config = dict(
    n_layer=8,
    d_model=192,
    n_experts=16,
    experts_per_token=1,
    d_expert=448,
    d_shared_expert=0,
    activation='squared_relu',
    moe_layers=[1, 3, 5, 7],
    router_score='sigmoid',
    normalize_top_k=False,
    routed_scale=2.0,
    balance_loss=0.00533,
    balance_bias=False,
    init_std_router=0.0263,
    lr_router=0.000969,
    vocab_size=30161,
    norm='layernorm',
    norm_eps=1e-06,
    tie_embeddings=False,
    optimizer='muon_variant',
    lr=0.00225,
    beta1=0.93,
    grad_clip=2.0,
    batch_tokens=65536,
    seq_len=1024,
    train_tokens=509300000,
    steps=7772,
    dataset='wikipedia_en',
)
Below are experts of layer 3 (counted from 0) of a mixture-of-experts language model. Rows are named up (a neuron's input weights, with its number), down (a neuron's output weights, with its number) and show model dimensions 0-191. Each number is 128 + 32 x the weight over its row's rms, rounded and kept within 0 to 255. Numbers have three digits each.
Before each expert's rows: "mostly gets" lists some tokens that are sent to it at least half of the time. This comes from a sample of Wikipedia text that the model never trained on.

# expert 1
mostly gets: " for", " when", " with", " where", " before", " after"
up17:155121092130124058128105059122119126140080147124142146148086163069180095096120178167144129125144048125168133132064162154084140133159118175121060090150092154162090181125127159111119113130102167147156147128158183146126137127125130201110128079151120174121111140121085158125102146110171194134137144147088129093142154119116115061116112156114165136155129083168098152163146130072123120064162193096189137116130103094129109116100165116089135130152140128151117217140091181108228127099106092132130098170085126090084107140119158113127128053100193118105114140139170164145096108159144096090
down17:083124116108093223149117141147146107104171074140115177111137117139128152127093086081074154139098146157065123107152136093133102102200182093173129157141132098186118110117137086121143181117168117164115104126092131126142171167086151080124097195161158131143199130159129134167160149122164088158079165089126102101076116180094116117137097114109106141116123156107126084099089129193178219148099118122115085090074171155157093107089128076173106148133118094115155114136139163121074127160130116081125139127160123136130135118109075097100109061132116141098211077161088079154177141116120144143
up18:110175138112146158119080168187104101189126126133120142112146127161145129173071138137169144051086129128136125069187117100073132129141124097132112079104163167127147119118122159062156160112057120163194109154099144098126111109131124133075131163132147107097098111106110169128132177137068136153120100149132152139137180130117145097124135197184142088105087124111071152165165086130092053103168091126139140122138135114133125167155089100114124129094148148189076123058137070168112147073158137186100146117152126193193126197157113117128135170127087140115172056125138178112087114076150169113
down18:082156123147126128126161124125134080151116140155097102103128159128133198096150150119197159054118132123177171179070143129183086141134110126147053151122088136162133137178131099103127088142098111137057111113143139162116121130179134111222198150129115171121130126208138105160109097115171124208133124173146115144099144113142104165170096166111147183137142166152087125107087129188137116137118169158136184122156104105074149069116166148192108122110150142118143129153109115110124099093099112083104095157144110125111080068128084159131112102127134103139057168020147159093087140145129127118
up19:123137113132050204133139185096160123144121127188104175171127129060122131143111101118134095127198107139088123115136131135209163130178126133114123125102084140113173099156084124139112139150186150124172132152143142067108100157110099075119090102179066185104116106131109128149188110147131092162120123051107126156052186124120124045152091070100143120113133155128105163160168134161102120097149131124096148133159121108208172114090151183134115079184125137126181167155175114068153156123107149131119143093123108144156136127155077130068132094177124109089159162126134094116092115136100077109
down19:124194149161073161145154113174140088121128104111126128118057154078113162137199150128108120138183160124124130152121111114144075060149102151127150116163128129181133110096134008145140072119147109177086110132078082172073102151166080103132153121162128084137156128096119106186181132155100138151083139106135139100139144153171157134212126131201137103102084136137088117129064167136146158104115126138099121124151110105169146128170135104125137114167143127098147160076125074156094028098116092170129175124124073134117169084119114158128146088104143138090093162117152129193112117183112128131
up20:086143137167136154118112153163177097164126129088129157114169136130129104104144144078051089120129141085109074130143155211102124146183105109178143167111117051150153078073150118155170139110072129135169144110145097148140116087137135130106103161167100085132134135129128176053103178132188133130159044112104097115124155198038058155077068096155153123152149138157144136073146127127145154140081153130158134117134110127138116137113122083142110130090068121129134083103116121179103118118142203125143110167124193143121144144103119128164151142087164203109138181126092116131180111125077134175
down20:108080131117104102132116131151139194162175090100103115126121122135087171135143170094138114134107126105162126145159130155179129151130146136135077088131152132125146063173111162100145134118129144151136120147079066128074046065113119177100147113144144148064126117187130150134142062120175142184137177128132174145129102142112087124154102170087094127094086092150114109181160199151098157159116092106102189052073091132156088099189136152102143172116147103162122074103171184213096122130133141157147117087149117089167182161098141130131139216162084096156121133108102107125123107168083130123
up21:161107124171101063099105133055156059149144144174127078152162150132135069084127102125096102128112123150134144070128124099138129083145132164126124128139113153144115144119107132115125195098161111020139129201123130092204127183140209114164131138119100144146166143102131100139114126081156125123073082073130138106138096148138105176118206170138134103196064103169108183141179132117117119102104168150215120060134076180118124130139068115116129134133095102143125078142126112129116161139071168146099173161072133157168158170109128111100088111115157126141115159154124133135118143164091164132
down21:121212155147152139149160113158068188125162146092081183117137166113081164148070156132173150125150135131094117151150107144068080120129132104099152120087132138144105167151146093139140056111180123125128120166135103115079153144059087124105151111088096093120086149156166103167120124150085128126132113170144178160150130135129111136165078142105143129062164169096116122148128133136162119127080120154087127141082146094150136160146215115130111094167088189125003162133138143123130123146192107005077112124157110152140149107160142147193137133139099118158093119131159112093146125097132132102

# expert 5
mostly gets: " the", " his", " The", "202", "201", "The"
up13:129038157156107143109103132158070103127061098120153077109112156157093134152129133126172117102115124194141098125099120069135127118169116162112129120160121188139145058113144164129147140209124093062114165095109179131101157087115139112132086157124134206161126114173130155173124158131121138154173168087100091194168098111124063138141150196107137102108133155119143100131146153126092139117128172106137116124113111131142194154101155101122098075111096107090169153185096121149137124109114089085122251105167151136132149195128068054144130125080111145122131127148116148152076135124140078121
down13:086127151166087061106086167154092124132154062117149126071130117158176159140146172108131098128132145163117110123110154136196106109133115152116141125089164123147128107162113104177114140082114132187162162131183113148163134115119154119078076192073128128125103103095130147086116121124089139125146144106158129112133170118134085210157111139170140135004214185114120131128077130167100120129112122124155062124131168097161044127108098091108112134162128079163106101128086129114101092189142134104114130128184068154103158147104083100129121052148089063122125147175111107140090155136128086144
up14:111108066132127103157154129137115110109128125111071178156155144163130179085097150125105078134149172062080173123128131156143116142107082121114088112113112205097076168214101169149098093157111036127127100137088150096095143117127152187095147156098136094135171151070115113142124113138074142131102129192141179125134141183155135128105116124137143150086112108114079141155085122134158184152167108164162103151234157128140165150145087108075097198177107131100084116149130102083112117139150087197138124078124143160107132090143068148109131152159100126162163121115124074129127178106108178127
down14:176120147127086098128162177210116096100110095105123155128118140132101142179164157146144122160135136137131121103083130149142242148087129085177125141096109129128132130106138120157124134103108121110100087118120172102103185129127165210096070127140133078155101027144146142158138164189111114183135140127140161141152130114156140131151127186100128165132128096177104138141175130118078119197168090082064111092078113146100107135135190165130117044077105113091130115125131145160083127089073106123110093234146150114109165061136098132089092120128125129116133141147102168095146111164102149144
up15:102133160121102180131088053169177186109140175147144125191138145149086117117112157134116089210067122088065141117117080159145135115134140140148139120174025129107160128158161109205103098116159124144123078157131128130133155085129085119127177135159143135178115125074118177164145157117089147123168113129138115134177116095129114126148138075064110119140118112179110143207140130135105064123100132133156159129142130146117104123146120188117117150126115080087119216174131154065132115115134147159122116060129131064094145142029115184124153098121119138079126124181094148117074110123142132121
down15:119148135127189129125170154124101126196157082164139154147152089103111146142109116075098108092079120086128095150144138153130116093094192121145074141084145156133107155134107076099134156135130119111126120112168082031130124125123173121125143138118123126070149141140086132117090171129135101166058123113031150060158157138120107112125126060127158089063129186069125145098115159162106152145172170173141075110119124097128134047085137102116170172142119148112067123105126114131151094183062121162144147158138141139206163114169128126166139119093124138192136121151132090127150197064089149126
up16:111146150137130081119121140124121146166061122178110124079153181101139071130127079079136115157084200111101080115166132145150152183168121120124115089133143135104129124069089132128130141085097134174184110133193142147142116076153125167174102132160165179142105165128128115108133106080085174160119118156043160135114131111103131139117121120189093111042115104143155136138123137129147144098078123164151164124121083028105120130147098149118154081144171025129106179140168172115158116123130129154130119166162178137042155147089098127080121141111149109172136124083114180126196172120136116149
down16:128106143132130136181108025156126102140197079156115112131099163129128169164101106150139129107172106135129151103138115128101175111117140135144145204077121127132141133116136141148069138113157101128105097135141099055126178160130145158034126099138115113140143080132134142145139090194123128158072144146120139134111102103221138090181117152109132164246154158105121170106095091120109053101158148149109164142084109169122132094109124136181111137093100186059139129148130125131069065139089106129132163143155134159191133127154212165107141173153140131108130153130103141132083148135082154097
up17:129167082142071120111107199089099084083077205163128125144118137128135175136116104096099139139102069157132136115150098145081101127141095167148101052118148131138142141143096119048145162120088143155181122185151150163132148120168134094059122122104177107131118103158100098113114077094127182128148137078167150214087103131132063215160080222123114062099115175115180130116062125060127116142134143119131180123153119153125115154110156138127128173119157139096114155128137106127137125197181123152115125130141129146147107162148168162163103104107093130129059122117158145131131133095086129164
down17:147074147106167105121147072220127077106129127097135161079098093209086172145156107137121124120137158129109110133155161121092088148107122121134131179108130144145125072130140129082110157142142093124065087107100121124116177113140163161146152131176098201114176183177094185128202115204149113137088127148114128064175136137128124083126208090082132208114121068120073159144149107109160113118143099118114080148106128141110169138128141157175111076140090125180137116115090124102065145089113131074158152109136101100091156111143106154125125122126109123180172158177097143133102113205149141107

# expert 9
mostly gets: " Cup", " Total", " Championship", " List", " Country", " football"
up9:119130127074150197127095134114156136127107120105080152175183157128145153134104175180083049153149112144128130110243133133135099104115132090171148118166167130097152141166119116128140072110066118124136096104128079134126133124108155196076122182148130140117116118143095139047137162117098154122169127126102113167118138134079167127112111079087132034066157105124107131164133160140205129124097093114134135126065084114122192140143158068140151106126159175137122180120129143125097108113135149093142071114144119142192110140129123103077131131175151140127132121091079085159152179164095128216
down9:134106113148111174134104110168133081088150065111159213072137069161135136091149118096163099203118170094172115084154099155132140128178164171160111090130143120079069146169118086133112123124136051087111142134156100171081132188097102119164100107160106138082080159119139124178120118141125116183069128112173128111074109119114133139103132118132112219131094047122187098127113125143105120134123153138143081161102081130141171139107171123102125113103153112154154199155126168204171134096101147123106130123128113179076156102104132121123109157145116183106129152142127110121147209108204134124
up10:177089183175154160138050118112135130139136133114163102108098135139138156105095167122120125099131130118130115130145149069129066090116136083101093188123062167105123122074168151129057148099105176111049119102048126102120100143082097151087136150200012122122091179177114159128142134125149103106123141119133101144092142133074150160171112078189140151158124061173189139140148142164091143118100122162122140146174131162157132120156105155125111208179137142145128160099128098178198155152129133110051114142127113124168129128117123105123131155116123161126175113181134078112093136132125106142
down10:175171106128143107172169142097131179172137174161124088141159127118095129136120155139120101200160079162136119131150156115126165134164140163111118075139072110132109136174146105121158112121094138129100106131139137137178165105159169004131134102049121131129155156129166119134163157134093129156103199143128137066083112070102102157142179205120136099061078110118057090164120138078170149093098138149124105151104108132103119144147120123104147124088035104159097129139104158131133192067108161160200161095097156138141132131159115099161149119146123062184110129148173090119172113118144146126
up11:114110087097174123136056114159133165061132130047150089143134107179129137132120127155104111114131138069182100121036126146125116211142186181139108150121103097069100127175023121145170146150095121123110126132138111117133137167141142079109149147133101112071148143088114108162080132144135122088132083097116107127118201114165107176148176118157121115150130121145132146172113186105118101141154180195148124105156108170124071093128062154132203074161145183167144157125080079140136189122105119129133142151138107191108101093108162142138121139077096134172159125120143113094143137156130131091
down11:121175181138081144158203141112199101114072189185189137131175146109198120099126105154081143112129160155087187134155104096148121113147117074085126122124096116175156152118131142166167102099179147116130154172154133102164102116138186123146164130156130168148094178089134120113120123064137140144141134109137171140127096135146067108129128106102165087086139149127136177131122106153092165102152148058131100152093131173153179139111173133122100061098103114128166035016158095138116129142144115137116155167081157176102127136149065138120130079128143152122095055148171157120139145102130142120
up12:133139109183104152144159171141144156141084155115079138151154142120132130173133126059174136107104108061078156097170092126182101105144118047127129135045165120156078089124138134170135141088092118116083162167122101150115125112151133166117227125173135104079187107151150113102131141158110084098166147136142135092184125101104164162079123129136157128123043087135097190128155077131140117133045126133118142109106126071100128082070161087195089083168163150105135196168136144179077140124153130174099171127138149113135118139168095106190116156111128133091132141134106149162150128133109096127
down12:043191118128147179062107146120138232090154200145135092139138123179133157089113048133115146120134168124080133127105111118174134155121116135180187103125095098078150100130121142161137105110126096133136170158153131119118126120127133093141069089062141169120129147159135111086165122165076130084124109101100127121146096131134168137041152141109149137170083094126092116174112084094120056096095135125126161135143120126161141080164126167189139073122165136093141123141095133150128080142186098173160116163153145145174103167155123087133116047153120146132192135080091129148123104157112064101
up13:131147076086081134128166138157095142034124150120104127148142118084184126121127173125199109156099115107149098129136141070095113062109113094118103135138152141140131139068148089211153140126140114133107156125096142157108126111079089179130147167132127126142151130122171127160171131115110192085138070133148105152163119102116104128102152120142124056131094198132192126197147120142082106139144115123100129120126134156151175053100113073139151143117086203140169135152084057203152145119146150126130142113117150093091139081130213127148115150116150120130134196126088160049069165104113135163
down13:151148138104156026135128043129099096120136130095153134119139137111092122177079113213114161136148128137125140184128137134128096074158114168098126167128127110164165091088142199160152144120189146125124202155128115087090094127100133100135162113118115116161148146082138142125138148033117096144106102090194149091103133141143128134077133176089097129118130154117119123137108108155151092131088128105086076132164137144106167136167143174109144190078111131087146135167131057119138146068111184135116107134192150118126110090127129124128050166146106094070070133126134103146229072150137127110

# expert 3
mostly gets: " |", "ová", "ov", "án", "h", " v"
up19:180181154129141079137127133060156203102128124145138135122102078140129156117129137069095146110100118120134042117128112130120186136109197183157143176093095145129116089184144120140190089158128126122107081142106161153133158113143138149103144153130115130185076148089094116127172096154129090126170177089160150084155112099164146070143064150098146128146158141157190124154116092134099159144094084129141168164133174104159120183095106155095106122114099101096069148093093133105130123119161152119173108052163093143156125109172122049181122200114073147106118187130111115155098128147098064093
down19:144072114127115150103121089175108095130148121119134124156126148149118112127146151163160129162133125121122118124120131107112135150121129154112087109126128136162114108097135091109077184119144139139067145177174091067072148087162163098089127122128105119108241124175143131103174085091149138171081103195151108099106172147080122132148131053132114155169103137144145126149104134084110115105151182137111077105148055115104097189116124112163171146100138102129174127142185117157128160144064120159157118180079204110074072122113136134128114108221205081095170086112128078149159119101197154147
up20:132180182129101146072102132150162078103085119171131123065147204119093185139089143105147156131055111105183111137121112128108093126206091143146149098170128097101143133096087105120171120144127081141157092067111133097113127136176099151117084139085150165128128118120099164167076129138111166159089099144091154134129117149127105064102144112129138212124141154146205074150120152062179156121111077147164164094158127146095136147133155092143151172111153135104142135128097117181162148161126132126056093098184089087139153119131161102132144146154204101141103122099134149051052171145133156126
down20:123159115129163153178124138072127153143146139082084149138149062097111095091128091087135144117092175141167137116121118127119116126119130113227111086043136091194079144122164087207117123133155096143128149193157211129198107110069170135105165102138133130151152113140162141010137149083175127130120139148112118114141102087112106147130101139196121109120091134140174128152195164138129123144122104131126145133163103116107109102103128136113158152106141143130141132125150147117163184163120160085144191145122060135126079108143118092156124138132067135168138157101115108129091123096204106039
up21:108183126116067128127153176120156091059148139137131078122090103157112116120149086139147117123133111135093164145082126076117186131167096145131129162134124095144161131170136112092136198106209136132085096127139055086131069050127102107124146118124135157125190108177140104108110050172116177076116151128120121119119161109128114150097165142085143191184171072128090152167105188103140129136141085145141145166105178201147093110164110106035132160136143169136140123118151130109047141129157132144092104173125131180133100138127171124127121078197166137137108115169133072105091130147095128137
down21:136128197127128087118226079139136079101151137159187118137079074102118145106131136050157140141207134103206126081120172216179091141134156107122127190116143166135083130105132144143084101146123090135151135134112100088133117164082162187164121137076054083114135133117111120178188069088117129115103128129130088088168145080152090135110125123208101119108066121153037140194123156106123157130142121134137172136104123139119175128151131104146074104141148123132138148147073123144135124170117140100103116162122130118121108117119095110121101129141172156175120151105105113086205148127111112144
up22:132083122119120077144103126112086096140127140136090116126153117124163210137137141145142120119089157075086131098154058125132080149123128095157071096124176118117087124116135137102102112107123116143043187143084197154123111090089130129154105192123082117165209133156138117176141085145132150162088107115121154080129068125155103127072137071149059099191138092094128117164089139136164075132117149149116120130121157153169106129124222141100151149159084143162141139101138219154090126166129128203135118130123129131090150123136112108180066193144126151149188159172134158097143130138139070144
down22:107119131064109119131122112145134146075152130104130185128092152147067177176177136143111143152124155184173151139201153100152161182071087112083112150125096099078156186116071167104122105186150133118175063091140113184145149207112141154169164094115123133133112178121065154142127149103162104104147116082107162124160140118171130123193090129112137106101164128127098094123174137130084160149110117136108137160070184135101161159099097113144074056191115137125128127131120112113165139110087130087113118127117120130243094096121151199129140139111151119098112062137110151188142128151117106114
up23:159117153125135121147171105113138182125105157140086122097145140162142119141148123138100126133087103112056134171158075144124119093166123170088159164178119168102126122156126115152106178146120194169094141197142209164085137050113100111196136101094102167124128083129113119117084152131135145127180078090153132128142115165135079086092205102099151088123104157131135100148149113136168137141171131107150146119125102138124115049073139210082141132153105127116129085118189175093097177100139126089118024115134066127136122106174104082126166137126131175125039172097157140118125151120100147121
down23:089163139163098137076117150173094125121115122126109069148111130121137112155129084135180088135128140184149090149105085129133114174139152071114118104105125127128105125207131179096196117132181122131091147074128111071158123138164123144073112171133104114123149132155131133145120194134055113112116212121090170141119087071127152171162098146129104116102160142130093213078123146098174167094166128071136142105155076123137126134183159077165171133090125145130089144171078118118116121140133173184191118112102125098107208131123158122153063120092140111149196147109150109104169132202082114159

# expert 12
mostly gets: "-", ".", "000", " .", "00", "\"."
up20:144155143129133173126095153197167186111117115126109144068101170135111096106077114167105140144119139125094119116211134154120105119040103139113188123101142150131175094098107081126160116103060129183115160133128178085136130060131133119116130152074112132167165131158187126126161120185126136076129098141096124142126050048111163131152119141097081078134123091155178171105131141135125079202153116119135126160110197114164131112133077107108096091126139123081172126123151175112137147101129166155101110142130149099093153104080163085106119126149178155126169135184063082118155100128130213161
down20:164157142190189081130146110096099061080145045090111155179159057087133106155170161167158158098109124109053160155063128132124174130135116160108126109139166087110054098155130089164135083126182094030115111128146124122134135140144138151127139094116124124141131104089121162110172093095123153151131171084129113122103116160111158150148105115121157129118130116139123106100130142105099201079100092120132105181107147101066148137158169124140134212102113109099106121166125061117113118178097116165157104120155158063145119195132145191132144094056110114079128165123160115084145129133134127082
up21:194127115100124129126116125106122077132113099121165132117123100144127122144156109139093099120070117129123136140127127127140131128038165134197139186144188129160167147152128147150134156180133094116127132084107101135117089157087133122163132098127084088121136148116208035096087139099071174134113079119081127155089194110078116110079099152119133141147126141061086111162097179067133110174062128212130158151106092150089156117155138145118188112203133140146112146150160108181125104208127158110153126167108117173117129123176167167223118119128128108119123106116143144119125087057096123120
down21:054135163188172112119100136148068145130215189140148094118171160124151071099102107120196162112162122094144151114111147154047161067133123144074121145117090109112154117126142124125128118102173164148119117132108100121124168089149099182188150139097093131135192139156124147200148061090145107126155102126129103102137102123153116118129126168084145141146109093224097165128108069104136161050160145139144070088150130127094069221140110115125064137103127137107140108075165145090117128088170131122141120128099162109147154134081132136090159129110156146099100182184164122131140110137146139098
up22:134111162103130126228113077093161115134119168128136147208140133159119125159130119182160120127095089157193129150125161133133105150095133178121114122175113147155156155184126120139115126139156053078086118134119135102098098062151173134110146107106138116141112133134108111125044097104140146125147120071128146116137138089155117137150129143101133125134137111117094082120144118107093102125107132201131137113080119119189111121136122158112091233119084102134206146085188202127140104111128107052101145115179137169118161112219097090105159109116094077163083217114074106095113122118119137155
down22:113123128249137170103163133122095109166144147063136105118104158071182156138074178110112136079074123099052176096106111066101133136126186113130127135121106083137132186116138099109107144117099123141164143154108129159209175129099123132116066149112119132165097145130118218119180127139171149119133130145100090115128139121109141127122156123188088087155122146100134127186097108118154170159156102134118182195174095147114119204139134105170174091124170147158077063127078097142131129155132117128132112135142108091147116146133135107123085148112127215132165143136135133130119133193113053099
up23:138129140164168098141054112134119121135131121158143143148103137124074094150105107108108126087091095144124102151112116167126108080125164124101121100128127144106125095118191133134134106127117128098187169081185136180121083139221134103136056141095100111129124119124070103134126107124112124084135091113159121164194110120142160179129159195109105172107164162147120142191214160104129154190108145115071065184135182125108191083139079097138153096097128131142200119145164118160133141107120174177088188132150106091138120130100183091130102127179102104054130103037094122144127134097119145156
down23:121130130126124138117114098067153107001135131141170167135105149133149145129108126120136111095100141170150100106156126124132129132128143154147092191051167071099182145129165157122098103094103096117134121176120108169130118089154116128114119132145118084175110113159128127115160182104125140133121079078146131118075199133140193158112096166143138183095141133078139138158184129141174090231110158086066159106166133132180122178115151069130166126110136153125122109130167096098108099172085148095154065206104127148081191149125123129141123112133069160109128159067129128131116194177098106133
up24:123209107136113144116162160116193058113149088163171134110136136103162070097081134119114120106074111129093143124149123090094116117124101126134143077178085133121173143135162096119124129110184113180151146152134117185156164140180127141136146122125123166092043187121123140175117122128116123130094182148133137164104188091134105114053109129139134146169079127171109108182108115145141107088115110187152148067084153087130161121192156184126155081126147138077134159098141155099046141106133136117111187104153096175137086100146135096094143182127107181044126125096094135121107145168132134045
down24:076130160106173085160125092180087237113135155122130117102123095153175146114139078147200099169126156110141146045149175169091050197161055145119063057151107162170144129171167126116136121122101049128173098123127164101165116091121077076150141100131111120121131131118134121105211124098154113131124085150139124125107132138106103108176101099065130170124097163125110125076153131123102142174129127100152142162123190118124172160132126088102076144142126128162161114123153163138091104177125119130132134164102153116119096121127102129125136186177169120172126119105099112116101165060115147176

# expert 11
mostly gets: " ", " —;", "   ", "/a", " Yes", " tick"
up11:137127106153183129104166124124101109113129058216090167098142140094162096055212050174133130135114082088151098173098127122170129092181116130127128122115145131140149143149118126155152110116055050158138168106161112221069118149204158129136112093142094143061088170127140149106119141119136111171121101088129071108154130114131172113169157065130124136093180128133090167132129183096133110148110112118102068089119096170126111121067105098181130161183093132135141098134119128127180132144077153076120149090145123094125156124127136146136150126156179118144123144109215144138111132098131147162
down11:138140126159149134089153067171131209111097166110151144114194101140102194119141161166162141110102110182071109130119125081070093144106186114107159080115098138050065123126102121139079189141147179097177152067082159128166098167166101117094118135146119118162159122137051085164143160118158129114153129125102142090143157108128097181110100096142125156176157123159106135100132071103116106115129134147194110082148175142126095130164164099131141074084114098080130144169133187131163143128154111149133068142093108125130124129136154108074145110128122176114210113153098163152113037155103116116
up12:104068172159116165128121125139111112078079119151104168176207168141124118127137122156118169092081164177151148179114148127160093047129127082118133154103122142189129094141160080137106164133129160084128071135126119096130100113074109125129115167139185123097104131132100114094159208141123063085151134126121156149139111103129143085104096087112095108129062103133139110052150169108174151141121067115091161123173086089120131113131117140147088155204161063142179210169119137100100127073095145119139168129105161208143146141137111136129142104143185140130211170134125111126155145104117086101
down12:121128114096206113106134085129106163181118155096147115122104146120216103158128174065117132209192104114098122127108105101152157158109140150156118098120128116029068205098072112152114115129134107166124169123129134149079128092127141134150131106126100163132145137128090158181076121133138148129101137162101086113128129128113120150140148153119114172001119133128112142126095084129130153117055205113102111119070125109172141100113137112133139126105106110075115128093068206170156163155089120180172105124082106091137125138088104061116104077136127129119112089093109178117092096142120158108
up13:138145138125051130121121099172132068089171141123154181131196143195077097117091126128134119070128097177140117130181113099104121130142132125098159082135126123128159119147048159161128104050122119088091165150160143139187154157125187137107113181104169107097138228117132099153071136115201129129180126100133099156073063131117138116154109117123157111138093083105126144111140134132145084211085142146192111069186134147141102108140118116109128131127153106139081123111150128124136129142126123109107124155208142094087198106170160165151130175063151112114077088097119086112126126099140166133
down13:107134179112169106175139097152182147104099146139105135134118135135141157128135201173155081133153078092083141173094131137097128079080197142063132155177158105148124063172127090124147162093105105167118120080156135085060124122101144106138084136213135184178118125124100137110083112115113184136119085249136106124148077167194100112106102124128158180116148097128133129163092128169150101134151124144145127152144113171132147161141132154134157108125133086170165077111119192077093083098090169073047136137112134146119111087129192140158140116098116177122126087140128155095149132135141119134
up14:159176168161061126178186161121140120128169114155130084150115116150197049178089163121129106131095167078125112087159122134136110154175126214169153131094133148122111168092149091098176123130128086129145127104196126120106130110128121092141142138144101115119127139117132171144090157129131099124123140103070141080170073133106067160130136074100167138172135157146086062148115184129120172100101140160102110157157039136137182100123100145206165131145145157119121132118112165099155129060106122164132079137110146096090050107102128117133070117095115132123154138154181115118131104132194047135
down14:132124188093178124105135149119104176086229122144122130160100076143121178084100120104151133123134186111125108158103124128114054106147114153134136131110130156108152159084109182123121092164124130159141117135174137151121150119147175145141119120121158116100102128191141080185081081131190153092059088127090120131085138104131125121131114206174146117152143161085083126194102128131166088127143090118150169132141120159155156138109141088106139056124153139120175072171077160110124134193128166100136100130150101062124150056125112126141156086187036191128105123110165110128079170083165135127
up15:125137132127130094081127153188119154147146124137146143157143190195125173155125120125107120104132107108169170088142057172135126097167162130074095079095061185065115060171190112134150087130118184150151130112143095118120096096143109126130146124096158116140078066102200065114157168179156110107105203140153120194087130138169174163102065152101137148136102134135147098125134140115145033134145134079127137196098113137064114132122041138099121121138157123170129135138160136140123112174090083136162114142166140064177118182119130113124169126130098161124128065106129123114111128106132119124
down15:111137077126112114109111099128147070155184108114126107114175110211174131142147093093100106144089231128136117109156131132109117155150145117129205067162101151127151082123106092102122100140129114124161099138170167129064091139192095092105081149197168093188181105106143107107126165155080148101085140136128133174126115148126096076124147138127137133178117072137146143146193157129180114083118147158216112113115144136135099064110053117111099162090102136163111115153122105092111115091083152099156100142111164155127074110136153153135132043126139053152177094126169151104123109152145137133